Weights of a small mixture-of-experts language model, trained from scratch on English Wikipedia.
Experts: 16 experts in each of 8 layers, 336 SwiGLU neurons an expert, 2 picks a token, a softmax router, a shared expert of 448 neurons.
Below are experts of layer 4 (counted from 0) of a mixture-of-experts language model. Rows are named router (the router's row for the expert), gate (a neuron's input weights, with its number), up (a neuron's input weights, with its number) and show model dimensions 128-255. Each number is 500 + 25 x the weight over its row's rms, rounded and kept within 0 to 999. Numbers have three digits each.
After each expert's rows: "comes after" lists some tokens at least twice as common just before its tokens as in all text; "gets" lists some tokens that make up at least twice as much of what it gets as of all text. This comes from a sample of Wikipedia text that the model never trained on. Tokens count by the router's weight.

# expert 10
router:496451505480512539478498525509466492504520483454518482527490486499520510543467498494507498469492540501529489514518503473509462537517526485484524479492486504472534508521532428483498546510498549527464483460495496518489525470550498501488494463474527456531485517498518524544463498506476479487520516518443526479556515465496470531479473499513519495509464502515505510527520532507525472514518
gate0:492456484497504535479460510484491527461466479498537536473493525513502475467506490517442519436547531494450505532526477499522464555468529538498514491504508549470545446484452531467496511492515508467478525463505502504571478501508503501510475486478483487495506547490537465483543515514539482527540499453473517512518502457485488495478516502488496491513503482503524540517534486520532493458528
up0:535500506531542548501502470456472495495512523488506488531489541502453533475528483497516503563504545535525515502513525534501491519519509491500479543455512484511505501538472477491481469546545530513473488490517527484479500519467478517448459459488518481486502457467520508478501494483547515472501448495511497477443460551516490481519524498463494511513540475513509511513500537514512465512493
gate1:470486510466485551476503462511489524494512492447509516459481495524507463500451539500477536498486527561527495518527480508481496484496496480510487493500495532526493452547484516536495532507508503489536534487565511473444508520550502473513515483530488480469505500507528501467506491493480473542482538505539476532502482519498544512445498493471462510479509527538478487493511497514478510499475
up1:482503455507508539480477540481518518455495526474483511490553508508477506507476487501520466470498510491512451495520527502490525509503489463490486521514519501492456532521497500543494525490515497475480502508519519520448530533489515523481521513471522492498551527526471555524483500529469496503506498459526522504462493552501529507475512507456446501466528547540442485522489494469479522530516
gate2:497495485520473472500496505507496492481469503517540481554486482509461489484479556498526510490542499469501528485475544479505516530526489497479468524483494473481510532516501515511474498474463525487503520508497510555509503534528459453465536514478460561492516533477498499500482486480498535485471508489540452489459457511505495509498509487540481528506508482501499468525482476519451456511522
up2:498494503534495492540514546520487524483482509517519503504494463515504448481513533506519468508490468482517500478507488515514500511481528518514473503485517478466510518485504570534530488566531535447487483464527523513500490451494474502511534497506462479512518536496521513528474499511503470485472475503481487509489467516546478496514457511517509520498498507499472519516473473490481539520500
gate3:514545514464480460516534460527501503522508447499521497491480507508511524539464521497540484488495518484540480511511454521545553533467491458550496480494479496527509489553543503475497503489469504483524523513482497497468484509484504509514521479515532464487545497460477480508532460450526497481480486538492490485530500510486525502416487565453512524494488531508541490483519494534502488502496
up3:479499474511534553507470533515500497509472500508513457517524481529480496513515487457546554488511526470507568511495541529445472457523507530503473507498508535525514571471522469471543506469527501537508465520482525513528487518452530510512499466518472481509497501506478485456491495507492529528540484502540524513498443488557485486457488502511484478518514460497483509453530491487497482532503
gate4:500473517495525514537518484507494496528491496505505465459512507467483516426502476475506512452522516502486493531479482512491529510504512472492471522491444470487507484472482491505483455534497545471489551464509500521489502463471484533541514497522502497439495511503529465516492516511544469458432487514507542453463527527558452495507468471497498506487515532480495496498492450520483493519472
up4:495514529507471470508535503465463513521547467457492477495452523500474483462525515539525540485548522522460498495498492508525548496479526520497489497510446476504487503459505471546515517547463492516444472512505507526490473481508479497549538496522468478485523489469488434498479500496519529495511499509495465466499501535516480470475492507491487523546510498520508526532465500510466512532491
gate5:531509486469479492485493468460490448479484473498499493528500466509495511478468475503537487528529494522538482543526548485508500440488480452466487503506421483532466481458494491518490470482476514514483488524486491484541513513515524497487495514489538422477455490522491549518489473513488502483494507529514512498482477475506473491527477514463490566498489540497494492513505487525503509473507
up5:502554482557467510483529488484484454495521522491553539539494532542486491529464495503504482565470456484470539520501494504472488502478465498493491474509475502525475518519536529518496474484489502504522511477533523499491485485559471483489505499511499484437466476487509540492484480483482482538480512509493487511504529521521480495463499474539495522520513511503442499489474502479524511484493
gate6:486471469470486484518528440524514477473440530509509514489536494526501486492509514520538511464499484459497528493511502466414520530495481474495482509477530472543529501518537500477479525487487504476482495505512450513495507502492510501484503491476533500497548482527482509477500448494509457482503516487528458545478493497515506532510493459523487474458494513522474501484471514466496464433537
up6:497507574479519444529432557511500501510453491493522536502520498512502486484550466495481461486502496518482487526469479474541493498467482512502485479497518471501532446461440517494514461505495497474515499449510531521510505462545505491512474492495525513465502480481501503561480524477494507517527529487530527505512504470481488503476537499529484477526490505479535491477495505499516513484518
gate7:506500552492495492529498519516537510502492510501485505507503492516508476527477500516493478458520478514501468504488527494511536507524458497509515498504472507463497491521545525534551510483504555464506521486459505527545519482484517501517552524520510501500478513495472526481509507509500489514503475506509481468534518494481525426494468555529525478498480505499537479494494532537510454501462
up7:496520544502499500519429493522472496503496549506527525551524489495521484505486452492493511492467492469481508484500502505477484512482495531502501488489502518479488504485512452468489500486506527469522464494494522526530490506512504478528517526550453471504502490514452447527526532521479500531519564485511506515504519528486494476459472513505477493519488528457511513502483519512502495511519
comes after: "\n", " |", ".", ")", "==", " ="
gets: "\n", "==", "–", "===", "-", " ="

# expert 6
router:552530548520471484489535535502460471460492525485498507482508493489518504487564557529480496501459456483464494535449477501477504477473549495559513500550506521546505516499522498497508464484500513533489494457497527480523530489504509472476436491482502566500491469515489507532497515484493512488494468497491458479492546525486528515508479466489510492469468522503514520493546553480500482478508
gate0:531477504480505525493525495519504530504469491456513509504545487445523522494490534551467533517470514458505527488517512527474498525475534493508532486486500548467521485540502494503462485516508531459471535507496488467507492506531469491497501508515507523484513510490514495501476483461501502548492486504507497503517514523492478456472492494484518496506495560530477525532464548512455483514456
up0:483481487476469471505530446510501536515492492490508485518554540480478501515491508441512475485457505496517492510469529487454497502505490530464527455462487479506500558468501519477516507531517483575505520495479472472492522505515516477506490506513502524457523511496504501493439456502505523542492523473523588497465536523486510511499502466521481576537522512487475494488492452474505487475490
gate1:495469492449522528461505542474471511479481524504509539461472528505476510530485485500524505552502458513530524493503489478509443481468485539519549508499513481551506553510506489471508489493506480509462504473477472513486513488459469500503476470502484506463502477465453509510520535564501492483468470515496492514445498525515510456513482499482492489567473534525518529508514482535526514497529
up1:536504500470529481477486511507517510484484509521414522490526462470515489501541477478483482515505494567502502517515498491536512444510515517518520534542490538527542508474499503467533523522506507496516470468534456434511493533463490500492519451491482486533495486525477501473508517495489475512527507510479495498560480519520507505520511498490452535550482453504496501510467533498501495513487
gate2:546500457509499464484535501516517530501459512467508529545496517517469474503478523498499502441515522490444526484469531521479545478518449477521512483468481512470515502521525501526500526500475479514519507500499502461499476474486481536481505489520511505469511513487502540502528499494435494468502490510524504526469507435507510445515479450445533495482509467515489513452514507503457512533509
up2:505487494509489562530480497491486483559527470535485523505523532472500521473476473477504511529468435467502503511486553517513479486498479472490496498482505530519479526498471538453468480480477504483496505524503513503425521498484493479493497496476499491502453432498481499508467501524488510501497508451490487530498515491508495515487556483509488506517479491528478482503482513457488534501499
gate3:492462526508510454496534512491481495462507489466492492499485470493505458468523464530491523513493487500501533485500488511494513492507502496496502512519485549496459516526473479503528508510455514527543539482550490508518527497531517447490512507487454498509518504445521532507483503440522483469511491477512480551515545467500526498467502497516491510502515492500507453467495488499474513453502
up3:540489470493514498516510498532527444492520484472466472533453495518478506522494487546465481518486511518496504517498475505530502494482511440512503466508476480477458496457505503509513515531506501493492500509512491499495482477481496537489492496478504506512447526515529449491459495486485486525503531512515480480488532526526516531457502535493510510552493512480518516477510470450500513480537
gate4:515501493515495484503510557491502514507487516520458485518484500513512488462475464534474528503466500533473504486502520500451520538501533511484504512466527452511476529511514520507522483502515479566536439511519534536483488489504504463489451506498511519517487512504508481516493464495488499479480475517518515534508484508482508471560480475534523440531531485494476491501488444504495470444530
up4:483486518543500513500534493474472490484512463486441499483472478518486520498466476513482505513516488464442499522485476501459507529485503463492543521503524507488497474483517495511459477494515504488489510466446496488513568532528477524501440491497459526522485535478528472498497509455466530481518519496491523548509537525480475497492476524535483472488505506509487504470508497531539508507526
gate5:479485506533518474493516520481505483540482505488439526471466504473476485468475524490475564475499495513465482485499504489499479486547502530516439514459513533481543466492512475477464477516495507474516482516472469501457527501496530488455496507442449488505495503494510510504528500503530524475506484513481500493483441525457526548541514499507512489487497509500525529513545478464484532515529
up5:451506512535534511495525532511488486459532506510554502474558520509484516480533519455531463484468495530511495492502482502535484513547515493488492506496489494495497519519519479512501479487524443494484546488491519502496481474486472509490517506497478442514524495521539512395459505458514501450455490486504484545515493528516476504488468490533463466449468474531565547482502473496505493520471
gate6:515458505518484524472547481483491518515480486551569480510546520522491517481543477510500517474523485474517536457526512521468494479553530519539478465536491506486529487510494543488485519525499498525481493535486508448484471509486523510496495502479486538498476482493467497461496516464481532464496509466509495477473494499529521487502492541474470510479584526550448505549488520472503498527490
up6:477544527474506481504501481491507538509466495502497468470544444525499551488505498501512496464503491482445499473502522493499501471475529504485491537534536510533501481469513481467501526498488470453519468472517508501494451522478499484489544549476510496476482497514486518516524501501516546516553523455515523490496485491520503475482517483457529512509488516488495458521480539474506535519495
gate7:487561495481473469526533500519460470522527466503512500476509481541455510512492458464488482492471458500501496490535491490455486509484469555541483469492505513492521511472544558482538505460497495534472488511498498544477511541532513527486494505506479490527456466519532502494492510461553501506458487481502489492512520547511438488528532436523486486488487484486466506479513498511526511514505
up7:482455528510474535517474512482529455499485498487506501504522505458511436509474498528557487517467493503488521515486501449460497478472464452500503486461436489493503475470454571477518473465488498481490476535506512458522473534506525500516571479500468516507474505465559508507542556524463510516525528509497502480494480514534497506479458480463538471500460537498452500501507523467503463479489
comes after: "\n", "-", " the", ":", "\n ", " Born"
gets: "-", ":", "|", "=", " United", " New"

# expert 15
router:527513487512547488520500486499516476439484521487537439558541510465516521481509506514447518486497519511551498487438492510455466530510514501483510532483498501519479511472505504488552498461474508523493505539515566496528496548522541506513525506517512470510491520455474494482502522505510512529468459474537484521498465498490478482503510479494504559498478491486502521502494526499510507492488
gate0:493513483501474537500490480483511481505531486502494470541474510517505530463451515510537473485521476534480470504471521546481515483527506461535501507521532458463466476516460437506500474468520480469489489518481471494523504553505513508542548538528522512494485501513489475497491500512488531507509500498501480515527468508494454506516502465546541485486510476506533459490479508441488518550516
up0:527469451532510496523487511507502514485463508504494519512489528497532508534490494500475526512512528455494535485505531506504501462447447526502511481485487494536489494418545483493495494496502447470483506482497482498482550493497497505494470471486480539507492479544556490498469490509499508498513519544527463463438530523453451562512493466465461500511527503502487531511474502518506500518533
gate1:490461509480463559495514464485481508495548515517489497424487519498472500497506544539500421480526542495520500466537525512509536505491521499485465499509454487506475446516493575493537501482508462455507506528485520478494472516481425511520504513501509507507503539482505470462502493459500511494485449473501518508497456533470478499518516491469478515474510534478504465489506489462504492451504
up1:521501474503486521525509493506516512484521482492515468502562497462513515506516500511486501469474531497464497495484491498521487513496450532493543511502512513486548456509540494492512508510494499552509520489489456544483525468485508545537502512527529506507455485479487478475502571490508457498493502478496490479518471475501553454508504487502495505462529590517493523509501496447481502469482
gate2:509526454497491477511501465549512461533470469460507459554524461501533499502477539488460493474506459494496536473520536481513475508527521496522471500494514538525511478464448556505485508505486497482473539473502489480477529488517479529509461452549473469509495482499495489509496488490477522476487478489464506503477497503454501490493511463471479503466519488522495497453499522483507498490495
up2:521490489545488504495485506506530485448479515513502549466517496520520496474499520545471541478500483509506493510455480518499486467510508484538471515471436515465491491495520475507532524488483507464509521572438530466523499518490510527526481493498505504509488505511510502466476478484541528474568505514530495484512527502537512475519527480491473510537442487527468527500516491485493465470482
gate3:543475502540553529458476499497478464504506516519475486479550466497529495475508492493463449471475466465450479475489494499477476543495505442475510502494508534514462498458490457499482491494475505507505478441517484497534476476473510496531479493493455497529485475541539523496518501537497476512517468450506510470524524518476468514497518504472507504513498520508515485540512496484483496528547
up3:497512493485495508525507492475568510522533535479493509570506512475492463547430503542534490505512479507514496499498461520463489528465497536502528528482524463475482491510510474505501541511467505465516540513462484545469498509518495474480488491477559526512519479480479499517512517422467488520542506473511518546544507528508517495493498447521495475501476536515493547505492538533455519496500
gate4:497489473500543517500460515496499513516484477461535522499513517556477474522530516482512490517502506501512437485492468563479506509506501502505461510497512525492500499538481507480515507543473500490530478497486509514451511529488550464491494495472517446499477496459515508504512499466489473441515447537502498488488550510497498498497480500480494485519507503530549511484523517535476483462504
up4:491504490474481530510552487532487482487535494489505536488465471524504521461491502505481542520490488458561504466516500489526487535479494461480490503520464515502482527508522500486519470519520453483462518486482537545529480563499495533529480506508491486537454466476527521481551488534507544522514475497511520476528498504541510471517524529479490520492509521548490451526537515481538510546468
gate5:519457459494520520498488516474515498494522521489464497518514498534485475469474503517512501514477534496506513480523507521531524511498541509467506517523512462487468486482495485460441517499537496582449480497517499508467490505495505575497520482523523504493540504516497472541477495492489552514498525485543499488547499521526542500538486566489524508466511514465493496511506474509501508515509
up5:523516528497535511476519483506526497482443488490492475509479502522503559462543516481532460497489509484531508487493514523494496482535540500480498498495507515495523480488517504499523495506541486470520447518525551480482543505505477518533515477468534522491429480507477542482518468490522514474497489467516458528470462505482545480482509498470488535513498527482500514488526538468489512514491
gate6:487474482455524436548549492577518496516544490511500467471495494448513488480526479509531461527513533525475474484496481498437491519507520523517504510493486486475474494515473482518461505518510501479498486510501491490499505530488505512495504480466487485492511505491489489534490486500481513517513495510500567496463479544486494489545503517502538485520459495516494525478482495512494453498512
up6:497450511540452535551497501480483508477486516494517470509536490496490535474499508537526554510466494484504530513521480523475524486470510545494491550509505527505454469440486479526527476514484495485548479515466485476497502500517527507488486530496520478498520527526513489485518471474490489549508461521515514503540502490501574530485455529515465437503496515518512504543503489530509508468454
gate7:522506523499468503509481458490496523475518476512481491482544512516498478544484556491521452511496517447497475491511483516495535488508506501490497489475495553525516491465509500511486532489473476532454523514537468466484506503495536467505509462477480460537496512512487518453479507469525521493524483455509520480482480512501519551525496531477505509481512540501499500511537480459518483525487
up7:486486474474470515469503508541518511480509510495506535486546498491482530521497513498494475511474502475521537499487514482545490534470476465507509476539533510466494470458510445509471506517516494528500479460473471493515491495539509541523469461472471486512474477503530458532482538508511472490513482520452505515485460478504510562543499505485449534486475489455504452518488521505485504501509
comes after: " of", " in", " to", " on", " for", " from"
gets: " the", " of", " in", " a", " for", " by"

# expert 1
router:459537493447449529480479480492510457516463519529504519501531465507530524475502460522541519522518531495528511469531533524508505555455496501472527550528517518472466521509513519492561534484521492493524437484479493518535480470487486486512525532518507531484543467458521509466462528500558510474479528538509513492534550521511534493479483500501545500498525474535506528536539529479520497544486
gate0:528468504502485507466484482503510516493480489485523506475502508487489511506515511510496502461525479502527506532496480535492493504523501539473510492477483557508479488486497535511476517542491509505495494539525510523546494499480499510512546502509485514491493530535490484493539538484493470539480500494437524495431512539512510504467462482521503518495484499512498524518519476509554504510466
up0:500464511505465496504526480511500525511525466535517485515547509505512537465493444517509515471512461495501479453508507527498493464519478504542501464505528508478511503510483498514496490494511534463484449488471494545469463444461510480492506529459479514511534495482517538503505478520571517506543472491520468502513491498481489479436497524478554491546508500502495504504549480470464493477529
gate1:494532480468482524493487487529538490462502485525496510464490459566472490469498509496488514485457529538487445476509478498514484498494523447527503531498531508522484496500524491523476490482454518503499521470491498458479455502514448474504495527505482529509496553499551476526469478510497538499451490490508474545490555549484516515546509491538529491475510507506513491470458511521528501512471
up1:500510501494488528478514513523536497501499487517506491503480523513524492510514532471486530478521509485518464492501480537482474450525490503492543506521481443471540522481522506515566517536520515536465507519516492507481494490467473476507543472519467473572504520506498505489481511500523511485555470495490497488529526504520497491458513496501499506498497491499545502487457534524502486529481
gate2:455485513499517482531464492489497525473530520498499513516570529454502496485534520494506489495517510528483480441499471474486511494528518505476492488516472545506532513508507474504487466441478530497532526526517479497487509502494518478495518488480508492499461548472478479500497527490502495503504574470494523531469523519473499463523475486522489520485516501493504527475538520524494484509498
up2:460485497497529455465486497495494493483517506527472493496523475529544527517529489519526491552496474495537483453519538523530506490498483519496544502536485527529518487547512472501444486479473492503493496502560454518499525530493517534485501471470501544542475508515485464541527496482472508527504503485471494487505480505515554464475505494557477514515486505525536486470494530470538495466500
gate3:502458497511534558472516470519488491506521514516528507487453493474487469485490482486474496473504438493510539502505489477519516533476467510453515487526519480431476504507519518461485511479503570493551488483532505552468499515502466481536498541530476427519532512489507507486505478520504499520527512511532531495523489489522496492514493512521524501505495505489498491480515488506537517458515
up3:490515520436521497498449484523510478453493506565501502477521517479483478571534518505500464515452519533517472549547503511476494503509493516462490524507516457492467464501490453516494490496506506460529517484461529498515498510487517521435479511455497465520516525498481469458521518482503489479527541486513508529468488488505507450491524492540479483533532529471507481482500485501521519476489
gate4:500544476480518480530521477536582442455520479464511492474500491523495533494503476505502531511488507505529529473508516530492519487512508545478511538510487515483521482514520531544517490480487496471488499517467504502525531510493495515520544452520452504448486503507510515485534479517519488501509496476538476497515479535505535475524485508499508468474520542456467497470487532529513512471477
up4:499531493488464535547496511552492543499492460511481503515466491480536516565473528448468533466495497507506506516470516473448463522492531504541479497507490519484494483475475496439486489466508520500497456481507472463485514531508528486476486507514545410459523440455458484488493560486516500523533483531501531538507474459531520485511496488518480499553479496493501505547507534528483517531520
gate5:463437525471484472546539507460459508459532547527505491498513519533517458443501518462540502474552552448501522498534502462481508518513486517531469512506480516529494530514474507481500533458520523513494505528508480499488501466503467536513480468473502472482482479506479497487502493490515493507506500479504537510499504508479537491540513479497518500492522473475517528483479492484506463522491
up5:523478472471481495506535536480442513478487499499485537499487497494526467465484520482500489513524542508493485492569503480539503481478521507491475488500478494475490515506503455464512465512465515447523523518564512509499501446509506515500480479484500471514482528520524490503491513498516518524494477521505531465513516519509503532526486485496541517464527466499458519490503445521490504488553
gate6:494434493521486488499533509537502508509527455515480489538502463554515503531516498476453486533507499538463500539515519528480449500477488501490517512494541494491521464552508484519488500515510486530547508484460458484451551510550488521524500497505505459503539512467497522535478494503498503494526432543481490463494484498480514487501502499504493525494482505500501532507540475523498508522481
up6:536476465512504517483526455487518535451518501513513481497490542467536532526483503491532500480487494534505543557457476490567485482526548542556498439491533507520539517518527529495487521486513524529494501487510484498487502544518469538524501528504490489510545519547530506486504514475539499499501505541495482512469481563516476498494513526512504513486510463499508457520501510560532500488477
gate7:516488525510481471511485518531516512529489556501510481499524502475525497495461516527517469514493493534517487511497473507506499519500457499486496492496523499495488496510493499484503535440488474486518504509456548529499487501482534488459584472492553505477497508484523498511529495493460486507494495494491492504525582541470512484521485514505497453491494491491488497526492525531518494539543
up7:503487517474481517461515504486459490505519464465502517493503465510523533464464497490433490513472524524503504542500490511502515477494528520527494510508484491533524461477519493529525520496497526490464495493528489540503477488557483491498490448533501498467484480492525497520488519503480476538497507459483480476481528506480487508500471517504542513536485477504462479494506554516531491500495
comes after: " ", ")", " 0", " 1", "%", " —"
gets: " |", "|", ";", ":", " /", " —;"

# expert 5
router:462521494501537433476478485513462518504510511538479517498502494530466481539480495532520438490517473518488494491543487493507506502463525507486491482508513497532461494502460461489474517502477506466509477492542448501503485520481474525498487516471539483512487527494493480463501487515496463436524506511517510546470523544512516499516496532502529503521524486503513514490563517496518507478544
gate0:501538455476542523465488486510480494476452476534513486535490524519522491497515507498525523486495480484482491541517491424469453516504512507520511499490489496486509540490497458492503530500515472462494510501527481542517453503498497497523463479493464494526518495444509521500475496472509501514492465554501481514528448510501502482485504486488513534512491525466508469507489525491528506504479
up0:498562517499499442496506530513485505500487532518534458481483504517514523492530498468534486507464497457511473505483489456515568475512473498468500491497502544516541489522512455517457468500508518491501475476517489524476496529504503458496498538518525489488485493489446474513492530524509510499469510495497517521480500550503490479497492504487483532528495558510470504510497505536520482485512
gate1:492486475535512467458487475518501514509515499497508522520480495489499501488505534471514500492522525493465455518519499507498537498480518508483526501460505509523486543541508538492515489478484488487508493503531458515514521477511504497506490463476528491471489488484461464488520545505463497474479459493533508522525485554495546511507489541495512472501509532527511494535504486514486518494490
up1:509473537536498484496465529472479529520512501512488472501458466524504470523521528432514511479548465489504555495477450536558496488518496461504516534505483505536519519508523516522507492492452501491466517499490473541499495506506473453519539514496535483486506510530526506533515484490498484515488490454498520496494518524514498516505477504498560527499490498502476502466488493508467517515473
gate2:498474545482471490477508493491523506528476517512491482489498460464487443503521466546507474515534498485498478482539478457478518485473520471500492538502508526470485520488451517469501503513524495512554504518470499509450537540503478501505500527501507499540498491494482496472480456454483493483489516502477480481511512519505483507550481525442475521480487511478472484506459509544512501496492
up2:533479479511518483512470518490493500531514541449481478501497459539512542528518517501496517499519469500541517508477491504469536474445528482500541484501489484488492527508475522477519536468503464438483511552513509480524491522548493452537491517472470498499519499482511487521517493557510522521513520504529481474528514520508522498528489501535500520493515541492492490491480562465495502463536
gate3:501489508423507525480490477486532478488503505516495513502489489501528511523528494569520477501512488485463495486505474479540502448528488501522537514484493548503576505483504497502511493469492522506526538485464485517473509494513551514443443466462522504533516519487517493554504517501476537522467482510488495487503488525471496546496447500477464497507501500538504481466473519509481533542505
up3:464533513496494523471526488474519504475460478542489488484513492507488537495462460487502489511500510474512474483523473453476497482537472484521539522533508485490543487510502532446525490506455530518512528505549476548485531480550523526508444487469486472519525537511493504489480458514543548479476508485479494460518488476552485501513488486480502488507516520559507458484483511513470493491459
gate4:502447438477543490504491510506505535516521473523487503522500507493505500500464450494475494474462475501506482474492532519526474478491485498523487547494505494508504474490507473525478511523462481499541490537520521497490492463510482514487530527540524505481479490536500495512510548458504520467540534501501564474461501479428472489501509501451533519501531493502487471514530559510456448484493
up4:500447494514448516481504524497450507476490524518471486443505463527488518507506488525448534499505519489505489459477451509511524535518524492508508492517478490480510506534511523483515480566470519528493431463487478489505463525515511494530464526524487553508524450508495473536504496520488494493477516520479501488496472570489520494527497472450463499456512492487494496454518481491520469476483
gate5:478473453505539527522477484529465530483487524479528477521464498479510522527532501488468534508494563495495507517485488486501480432461537523503493499514509506501475519474491485514478489518512489510459498534505506460498498519500517530533469482460456491484486507457515499478532511528494492480495466530518503527468522520473482453526553507496515491444516497507517514512507505521473481492505
up5:446443510483465496475507509506512462502497467504487518457491510559498506534532518548498503482517488482461479468479533485449495464545498481486511519467537463476484483499488497464506452510490489496503480457461492498552497514478509535522549505464467512501520496509481462552495527529480506503469527527488463473532498462506464535526518512508509483490488563523467515504493505460552506508509
gate6:480506531498493499467520525513530508504467501532454482457456528521485509470522502484483490474496482525475522471463488521506508501545522467533484502485536469490495518505525525518506504498508493489514468504478484464503519546451517456483515467588531507518467511486510530458537516472488447536529451495530493515475497569502527501509516485471518508522501466561503530502495505520464486466507
up6:428484491518520495482506484551516505456501486489502506500496511507454474524432470507492491516469456482451494473452483493506477499475490517503500479542523479510532480499488535508540490480481470532572520509474502491477532491474465487505496486485491493508506462527465531536524531506542490481518525494505504533513498494492517470538496467482520501537495453506491480468524496539508523461519
gate7:523498484518480529532511509517509485494450491505493514460542475480475525509479485567486518521508507472469443534469489540447535508509555550533514504501486491514477534518460498484500499534499461509439504465489551475537515502497472487490498521472504491471540495494490527422518502459514544453510497521491480496508496510516507504489488497521523532497494513508504557519480520520459461500528
up7:465518504546534485482486471520508527526519514509541489518511512478497498485479493483514511518491533547491527503477531481504547462499492506500498490473483554455518553537504506470501526514464451492545467509510498518497466497492497491491479492519528520500551506433507485485497519493481498491468520483552496489486515515493516492504480500478472484539523483476504548499502519447523477525536
comes after: " |", "–", ".", ":", ";", " ("
gets: " 1", "1", "2", " 2", " 3", " 0"

# expert 2
router:526501447501529492511526471514489526526484513526503492509486507472494471468480474504500502471497474526489534526498491492524545482529425516515483472484478509457489523500470496509497474517521494485504480517519474533503487507473491487502509509511460480537468480507473475503503502516479543560474520462485482512458458485489463458489510522505460480488470455496477517458449453515505513532508
gate0:506486489525467495488486506434510529523487520517497500538490497554497510498489508429482503505491502500455495487497513475497494501530519505505508506510493514491506491519487501516471497498511501506517503532476493504527503525491529533464509478471526480514535515507481545503506493444512543486507504439534470521515494486503548533491511495512502482504517504547477482521533489475520468496519
up0:533477531544486489482507457516511480488481505474516491480493460499531514520517491498522459484527477529535487484509495510541478468483508518487481513510472487505516509494527524501511475530519449522478497510500502541465491509512540469471501507502474478519484507492492553508493431476469470519568501506459511555512455525471456474450498504510495475509447498543540521542497508511478475476497
gate1:531508494495502449473522458443450474508501510523509460497481451504462529473465522483559499467479465504488538483450481476486443499522501520527493481516487494512531471513532525515498484458484490505525464507474510490482521511461523498479507529458539416544482513490499490517493481463506521492492458489489512487513532521529526484509480489577515499516490481499459516441503472489480494514521
up1:554495512523518548512513521474545481504477516466474522516517557500492525480511526531484570490480538537510517486530535465509467517500470507461467502469496505472452539477512507500509537523453450511518515535472457503497482506479508531491494467520524512526489488522495514502506506462515485486458528479486511520504551508514481518524526463465525527500506502471467513469478507531542554488522
gate2:512483506461517508519488497521500512501496514469512501515504456530524501482514498527544506500524508485474464482473466503496510438507510519496601497531473507509528528537512508458469499514497481497514521493491531498528504532493473466455504540451530407513506502491496505461481526483512484473468492530507488492499469520473472514528530539524483558483496494471481503473522507476476501505506
up2:510535522505489527546503510514521494498496489473511502479496490512505482545517465498552499529517471502510509497487476469475487508499487520530486536460489495529432539518488500494512473542487490469526551476494493507494480473474463543503495475493462513521509564511511486501549515493461479465514521492510452472481522537479485525442523519488494499481448473476541534514489542431485498463468
gate3:527485498549508496456449458554471544508513531484520509505510550492492532493494494505527464532513508525486545481509514501502487535527503512495533496495489512512506537471483510484542474505508475495500494464486549455470536470489551477509509530527524506486483502511463524531493487510531534501493430490479513458474484505479526499547542512519464491522496466514497537514496470473549482490486
up3:501523500503468503505505492537507495456523475508523542500492491484516474518490517491507472432524541542513530471493474479486555498468503501558509410490458557516503492493518518539485569477502449503525484540516541510456508534498490490489457480540497509535496502490475507510524487483497494482508492453477478530507488515509521522521542506524493546543475488491533476534540531454472559496478
gate4:536546499500477446531480499536521467522491504523461486509541522525514537518476517502464528516483518512485476499500528505507511490502497510523473522519468497524524518505550485470463457476512519523527499547504526497508503473482507521524531478564482498493455578510483537502454498458497510525505501459491474449524500463474499482539521504490473459482495495525498485513479503484509505461476
up4:490513506522507536469498525500464474498475499476541479499494514512490512513505514528459493488509508504505521495516482484502569537501522521508492509479434515517465506511502518492503482511536534492510496496506506531466471512515491485496498444494476479481523500503513512515482558569530517477507527515487458517535548485504504499536486458537497533510483493531516454476516493525506492506487
gate5:489491505490518537495455524510485504523557479529489486481467497516512489506510496467523520518511526516468457474501509549515462509528498482514509488475481517528530493496473489495529521532482499484471463494497490476511483468493519474464490553498505513517554474481439467504521482487513515478542532464449475500515504463537501527469477458482498513527487516547522490501514529502540486494468
up5:529477483541541522525455523495449457490500496513471465544504476515487493476553493515448522482499482507524487513590522490506478471494563538516485492550479564468487510513471517502475513524498529455476479500508462537533470491519518505502494500485516525504484537477520508492464490508492523502529472520491492519538496516504483511504468490505473469505508529513501547481511555497514492520486
gate6:516484508507452503508503537529487521495507522501528536430483529515518501518458511500472518518478483460510487525471498519471505530442543491461490512514497462490514523518519496536537511510480496490500495545548552491479499494517481456549514487538477483446454508463504519493468523519510526512525481528472458497528495525494515520507553481538495528506494479482550480470457498463503473509459
up6:521494524505539453524455544478467500485496511493504516496503505496475489486475512518513504512488505512512491502484480458469488536523450488462445491492525488505470477509477483488480472466486504550527470534475522490520500556498479531541509457469496480571530541501522558500490479496536452535483493469511503541504509472472519499501518489515505498553497489468459499468496484474455535451521
gate7:521497512546480480455490511496475453508501479546510504514472523553524478544504509492502508518495542503498459456537492508501499479488525458530535496480457548511495499514548505479529539500469495522461481472476549533496505510506475486471488512491514495491450515466498505471444557513487508445537504528506503496488491486498460499477505515485505477522493519556494494549445521512539533450493
up7:539480488489459509422504554513512556514523490501505543510489518491519465515503502522496512524499553504495460504482487539478522460514525493543525526464549508489520482491521467515512471510524476543520487469531478523525490511514541509485475493507531535521504482519477518557471508556534503523496493486483515449521487514482532504485526557506476504460541500514506451530490503535515509472546
comes after: ",", " to", " he", " He", " who", " which"
gets: ",", " and", " was", " is", " as", " that"